From a checkpoint of a small mixture-of-experts model trained on Wikipedia.
Training: a variant of SOAP for the experts, 3615 steps.
Below are experts of layer 12 (counted from 0) of a mixture-of-experts language model. Rows are named router (the router's row for the expert), down (a neuron's output weights, with its number) and show model dimensions 0-255. Each number is 500 + 25 x the weight over its row's rms, rounded and kept within 0 to 999. Numbers have three digits each.
Before each expert's rows: "raises" lists some tokens whose logits its average output raises strongly, later layers aside. This comes from a sample of Wikipedia text that the model never trained on.

# expert 11
raises: " ", " and", " (", "-", ",", " in"
router:481513522485470475480485501473544549477449536487516491509533512511512463555526474506512528483501517521517505503515504517480553540482491472520492554506490498509523486483512481518529506481509510504502504466535498525494513466511548500439510529492517478503470523492528514531466503488538492499567490490498511489481507452510485507495501480486477520497497536525478514500486502495526485529497534515533510497532487474563467534487527478490463481491463499543490559504505512521475508457490425484470549504532546562519507490498500474489485459536476487492525515526492516472522522507513490533464519465527466445464475490509516547503511498531508532548519478462510503543482489464508502479510499487543449477490525493495523482477504509493482480528518512518505509535535521552471494499526494
down2:517497441501485485469505511469507493458517489509484526515477512491491481472524513525455486489504524519497517542513524490532485495517511486482471527542569537493513537501507551436460541492519445458517495463491501532439495509523486493564533489524483466509500513504488494515499503487494500503470496480470489479473500488486483487504495490525502474496517545493504522500453513509495524509474472532560531508514516510486526499496483506486529521504453483511480511518495505515519497517554516473494501457502541558476490499445531481499526475506490488540561500491464505528486504494460470451518506520523522523490508467549498520514522501441525453496510474491477523508506484535501499529471478489471507467447455505538459452493492490560488481525520513474489497506507501473474524501511515
down3:507491474469496541527475501501526439506521458502492521500519488491475494486492510506510473505489544551514477469491481487487477507496525518496514450516529540443532462481486545472464490530515505516511455487473503499536479528498520464504435477476530506515506536496508494473484497483498469500530538465469525472474503532512542464450492500467465475510464520499490479494520533526550490487529482495515487485452488513462492499440493492526537480509495494462466523451486465494505509516497522492519502503489495467510467512529491500492422490491543509523516464531511498499523521513485514538504475469487549514494479511525454516487495517498507521516518537456492490498496485502495481510519463546464488532518503489520496535511465481502494457536488516499503465458507496441553460536481498
down4:484513515521531533530487527496501511480540482504512544508473482541514492535507478503505489508473472474504496568462458571493501527528510428493507482521507526514514495491519529477460526525464521499510527466501492489460472508481490529491517505464446472504503485517495521525536517492517506517505483491521477497537465522481495503499504520526497490540497524525527511510503497534506507509489514501542539538504480477500513426482488511506526476522514526515537438448466487495497494543509528525520457489448479474475471478505504510507519547506516495535544469578468543524466531500511528469490479538498509515536481538524525520523501468488477516492438530475504489493485481510526494468478501465455508475491478464496455502507480497506513485497540536493519500495483474500498512518495526
down5:526517483510502495464532504476501512486460502511499530472485526523492515479530504527477481482512505505508487481490474470512528491452514485479535500535480541504510496540490514476497497504485487528489504514465517478489502519552511485490471541537488465431502507497452496483545537540501504454553518510531536473512471540511504491469515549466522483569487516495504471505472506502531484508521522478502481468543499506539504559547517493520511502547518521490526480504488506505503495525483535461518502535489493523474498539511528530487544489481546536458490515499500474520501503501540456435482473492469516484477479474508473521525500465507462517522462516458478517485499501501436554515464505487460488464485519491477480495433459489528498495514506510469494490519521518526497500468495519
down6:495512479484523465525508499437521494496470454527509505516500488517472488522511501527515460521508522509461459478469490458498521475514513511453499511463498475467491499495458481509504466510506485480507483512505518498480548511498488479506459437474512491511523539481508512490519470576473505535484489530533487448503506472471472489472472511481502488470529468516522449540471493470493523485552502510496532494487508485483475505496523445443499568519514493499513485538471539510471526513535501481533516516493516514544510494513493496452499517516516512512454478505450505533491495473497525559520474507479520548534490479455502481535482549484473497487506501537453519449507512500535500519482539487505513518482474477473470491532433503486520526516499514480475486511506487485486524486485516
down7:495505536513464485497485508463498486501510541502489508500543525442502522500527489504464500465492486487513500508503509504467480501521462490440471465508522502495511451497497468530502493515490489478497524512459524516488481477490485543491514504502545511537545522475490503494521513489470493470509514529539462468511532490491438517447510492478468488511479487490487490506522522497509548517481511523475479474493501502548503522457521492478504490496484476471528518579500519491505502493465540471495487505533486451532458527534503481502461494469560489490521483452473489518434501490525523502497458522442552496495504511502470494533513509521518443495478534453454489502495522503543546527481451479475470486511493486483506496503502525468541534539522534508462515480468488519513502526489519
down8:516488529544550524492489473531474487514521489459561519525510470474507508472508503517491491479516480463522473485581508511531544452486511523486516475492541525473524498473509483470475482454503504529505537540486493501526490467553516526495498519465509508492455487506483469508494483463475549508509494466491488457486478503499471506527529482489526513489536526467528508502484515523485556503476491523470499444462495539459496516526504465486512510511494504501499489435451483513496527483560492476477493462510464503472490535467442518482506545538520522483535537458494497511534524504510523538498495511488512521507480490492474500501491496506501497546489473508483493519496510480493516464533485526509518467512455502484479574512507531519518479478520493460507476483499538494460500509482483
down9:531457536492555510500497482477520500523496496531484523473520530500484541485488490499490527473493536504473494534516506495485496500501507483474479468517519534499463487488475496521522496489487554506478482481485497552543466541521510499495493472473496537472513493480484492474484442528486507466455530516503470527501504453458473520477498535437485492476521554503499489516445536494526502514505480507502480511497554451547472492517508534461501536506458519496501521461477489504480502479516515473508528521476495450473490525468498483473480507523522484539477522474487513485486508513448495528522525508490517493480546510447482497479535550461577513511523461516531510498476493512466499465502504506491540532503489489509462538480528478439508492528493505474505497501495460470483520479533467

# expert 9
raises: "s", " ", "-", " of", "ing"
router:442495490508481523469477465457523501496438527477543511526508508465501508496540486476494478531437523473561484484481515507492483531520482502502488479454516485496540478498491503547538546468504489495489488509504484511532491481496529491491497509522502471493467533501530513516464497508457475496480470532487475502458534472504515500500473474492441505449489490476494486485487437516503464510468508500500494525513515489508502563490505510445470479476523476497507506484516508472508505492524448529478557497544534521516494540504487495469529475529513521528508554541537510474497523481531488537468497490528513486473482475488519510504552503531494528491500471481524488470531484469522483492518494477532481484530507498509504453525543496532513470515509525480548470474523487530458515534524533
down0:461486480520517500519501549484490493479566518526494505469492487532495514537495523504481515516434497489546520511492513463524498463480501445504513521506545485474520531541543482505491540475493477532555523513475473534479511534490514488489477462465491518506516481469466509547481461507504451483513506523483456501487482503479479507493501499500510543472487518510509464501485517450525496463524490513490492498511512497479521516481492524490513498446525516508500512511492472508482468484488543518527461491485505493469425535467485487511470509521519554492526483488503494515470508515429511530508469489502473489545522450496493531501491461501515516523454503502505520512491480518461503502493492438517519481522506522445511477519477489529509515522502550489480510490488474512530540504417511
down1:529484477486505521535480491458519481528535483480475489470538485513502484531534506478481485489475531527486499487524531490547508516467496500472485465502494500517475452491497493488543471519522495522462498542552533512514520503481502483549497496506536510532532536505498488524464507493477473521520492508484506492470532522462512496470531542509494501482513502472486494488507503521502514482515492438478512484480516555514514509494497514455506488487509562475555485481486496522504521526491503488464457482487530457511508498469515466468469510594477539517534480536530477488466486481545524480523503464527521519514488514494458488452510521516464503472522496509505486504512500553496517471535506487484474487470431480451474485422526514491473537494489482484486522539522493517508505500501530
down2:522525541467517486488480476480474499492565521510460481527509510532472531494521508497463504551489482500524506494497491489518515488522502529457516504422484498523471496510480479487510528510529521462450530501477528479547510501510478442536503493532500547499474521490566478528500523488485539490482529507501485507514478488481479534501466502490521552523494520466522470458510485472525493488515495484492490505474524488511510524510483479511546512478549489439529485541525479503539455480494478494513482533507532499470509505501530468522492522448533462495483506478488484503461523468492477504532524503512533487502485469489508498495487512505524475486549488481448450543494505467537509479442531516513496493487478509523493522506521516469503497505496531522551495484515493529531488583483520
down3:504495518474534492464531506435505472501461498503484443462519475484522499480454535433485486517493471450477473458456478512516542495511510495496494498489509496517508523465535490469509450491489522501517499469505475485506517519533531541476462493489503487479466502483501498528529491481466484479498508448459457491470437476538525492456497511529469486512490490460499477481501508527505495491470516505486520464450496484524481508552482472519519520512522532483494517562515458511499524529501552457475489506483505507519559493525501454475490528476448532487502516516553494481521491484473503487515487516503479458484522527547531520487511517513522507535491517516515500502485510507501538491490504530523485530499507470449492538513490492525498472518478526493472501517504477482466507468546542
down4:532495500483481493506488523569476503499505467506529538523498511476463545502491512480519512505491539531557514486507541465512504463452457521550487484531496483508526518497450453490490480517498470517543514479500517512526514497523469517466542504512517509439480480483507490478499495493470516482498519486482510472506534522519515471467449507471529498456501554486486516495499486543489490541507488516518481479489467495485534498449508513515512491522505487499505537470537526517508503478473501510492550516471507512495461523510476513507518544494492490493463529469521482473482457509512477535455544455452473527490529489517506539466517533456469489506499462547507528451486488507514488500509512472528534515488522500519502484479517492542508498527480492484498513499526527458558550492457459
down5:488528509492529497548432486553454503492494501501454446500463489491533511501482530480472529515520497493511506528518467488517502516493465455504487518464535447536491472507509484504459523487505501525498492493455537485538505520533480477455525530467470465470477475494522505469477527511533503489511505505457473546513493478526491482506514491493495532514496509484533521510487486550524461501467482514494518484519462511508449499463536533479481504508501466476487506532534467510497504533485475522515508513452477513525463527510494530547516498484503481486502495530530508514507513478504504504456542488519513487493567485523480464474527516522466478488494476489512457485489445523524500490523494536503471479523474494535481426486513518504516473496544479511490552468467508492514491486550460
down6:525528515487505525512498474439500503510538491543484452540553473535476478516505510486498488468534491526465461494541494476500494490557510479517505499482523498513515505492487494516419457515477520506479536501469496529500546509524492493504507536499505497506531501529507486470498487470500492493551524509476500498519514489522536523497548481496490473542486494498534504520481536570540525515473530493546506515477504513522497503525538459481536558450531496513509472467467482467496503490511484503513489515427508486527520516486506531545515493523493500521494541465505524523498522520503541426499456525457517477493516501518537464492495529501475546460509487479477482519498498486507531523501490514486465484530511518487483525530532497479521519457542494480477523515503528481515482493522476
down7:484522457479494521483511520525544510566492512488508508486506497483524516488470470514490485487510492508535502486527509486544489516492463511512493453480434509475492475470496461528487523493476464519507548499493485491515474483467497527513493488541499524501532506539494514531499458488555498538553488515500490525463492501481500520523529519519522524539500523514500511496545467466478484483454536543514471520474498513454462509511509495511534509503479481492523526505513505515516526490501508524528464447558535489515518505556457506495486512498459488467495477488475485468479486520499504484492490467522504480520545501492518531504465441509503543474482497485508426486521551527486477512538503530549551530506523446502515492557503479519472526498498533493504516468499527507505461521524470

# expert 10
raises: " ", ".", ","
router:470515520490503491485508469496522550468504520490523509507525520514507449520506442537479572492521486517549458513530518500477518536493473511478474546467522522495501468474486467493526493460449515504562519468492505530511502491505538473462522527521533509488484511509464532507459494504496486535517507499480490508471452475511475543507461510479506520479467503540482498525464477514513493537506547526534468497474500473487505524478509479462440458545484542512516512500477550476484475495476460487481519535537513538484506486489483468495456503465496513516472528520500507486535530513516503527472516465529497505480513461516525545474507499518539527477492465505501506533517505486495527509535502477518480507489489491531490464466497467501513478507494505508474488478479458552495477553532498
down0:474451473514482493512471521484514480467463543488529524497511495459524491481468499491525535473491478517487441465516513490491514489464539507541484486479488499500507511484499524541501515497494531474492502498465554454534493471513498488524472532535511466524499524478515510485487495488525477483489514516538509493480513493477491442505503556528541487491499469516500521507476474527504454473499445557502497520463511461486500488487525493478491478480485465471496503493484510518455515513505481529495519527452473476504511524496504466551533512569500499543519487512490496565489487531507483536514493480475518450505493549435474524474517511544481473528512500499502503466505525483480486539479489526480473502424524490515516469496510511510525502507467495551499503495532553476471514500514460
down1:445532494523514492499458498537479481491457495471498457527486485516506498496466522506505493500507473538501469474480480487489496478485525482479477522476493559517481489495490530454490481485532487494533493487524514516487486498498506501477470479462477535468463494501510516516496510507526526520547517489465499506511464524495497542476511459492471516498516481480534515479460491469514501521469472488546499482489471490501513525528498546502474569482513522483463530520492461506503486492521484468517510479502514475497495514457542515466529536489508474537520511472518499506488511496484471537517512487453515552528484521543460453473487509458481433497479516499461513494491518500515538537548556477529485485530486514483494522563482448469498485470505463529518442533550473497530471515503472
down2:504513480475512524526463473529520516530514524478512497436473515478527511506529526482477465457466519477530517537510508503540477495460504511504502513487537494521500544511561478473499522529494466495522477481486540502516521494538510535534513501515497498457495498472512518496469485475504536525508558525490467519423478554487503529559503506497477494496479493474509523490492475486495495483476501476493507518509536533506510525504549518500511516446488498532473496509521503520560552553547476479482493503469478514463480521516499473526508469522477483491523500505527476511511487488479498480554493480510495451455504517498507505522506501531529450529525513474537493514507524540485492521500539478561463542530457556509509495509490532486517518512513531534472541516509517491481485496515488
down3:477539493515533523506518534491493478491514556474507486509481509545513513498508503521504514503532475442519512539455480486523529507482513412490531498533461519499489487480542481497500509496495508492484547478523465500489448519490504529504549473493467471488496496516450493508477543480539505537483435496521509556477485525493495477516557505523482474508467532525516496535504520497454501481529553492487506531518491444518469491525498494534490478540490548486507483499490506446477484472497510474502474474468462517435496500523496463493539500491430493499508489510498538496501509515502510479483499502489517494529509540496507483505521467493470499527518518467514522510499477517484482451516475532478483464519502481511502509510465496504484524484455479491485515545439497492547525498516483
down4:509512484513469494500482513468505507556476542509468531478485517480525486494465538499484497492491487452482520521491510502499515459507518488503449503521480506516521493493483517513480406485485523481513485466497545493542509516513539545560493488486500512503473527571529492498483508534516508494454498507534473511464507514525481466523507564493463487483477548503510481506492531493540494487529523548509496467540488496510474517535491519498484521534498508455482485512486498477494473523504511547461500503515462475467494518548473478473452472538489458489452530484458492497496498503533495515512480487499494513541496526563509530539520541515486476481532476536492461509489486533541484539488484522514498489453509535516504475488494471491498476472527542512500486500491500519531505462489471
down5:477506483502485499507508481535479530506539486511476507508530488501510522477434517509504476516522514498495481531509474517453504522551478503468455506476502483489473511482522460484527525511499511525460443500506503519502545468494469493482514465472522570494511520511467483500524457493440480488467501507488523459455511530540495485478509491465467510545517549504473492482504487526449489490479478484519516433457490523490493516512470480479481477455497569515489506502523475519524493514484492513455527484504525495508521464511494530550525502463504489519518500478492461522538517486508481529473515501463547518559505482510550512460482511486517507519482521452466480494497498506496476464520472453517502519506514517480470519489481527478471510541468478497511537508490510452500512542533516
down6:530477480462466506469478502486482492511504503495455503499486478476505479457470515540511505492515482540536528469534498493476526475486508478499513498507545528510542535506503461476451495540525500502510497494483521498531510451514501529520493497487500466503545515514468532512481533484509514516494535496486477516530481455542499514486495498533483479556501518565544497497471504496478478496543481488484525482498528551497525514478511482498525520487546456499463505482473441496494499445521489535529448454508500512502516503489525494491520473488469503512543462482506528491492513471538439490531527523505481537507540483501512549549482474490478509528451478469541512469499535503494535489518473487499489536543473477499498511487525520474484513518459476554482527485494493488547545508525510
down7:516505548571497476460480491512553499477463490521550506476484493444492494506504499512475489483526471548492489532496474528518509474489488480490523518514490507520464450490479527548526499452482503465496507446480517477537510506488513494523456497521502512508495556488471501481497545530506524500539496514505501508511478524457517515498543509516464531465475544553518524500482461496490473518507539516490511515535508475501511473465526466506494487514499566502557488493478472511539496493526496504511491502511470491480476539473515531513515494480527484509515521532535548499559511495511525552476533495506453551523496486485488431555502517489529521488499514472510511513509498545529510494520479495483529510504509513508548518508455489491482513497502514498516470548466489516453497503489494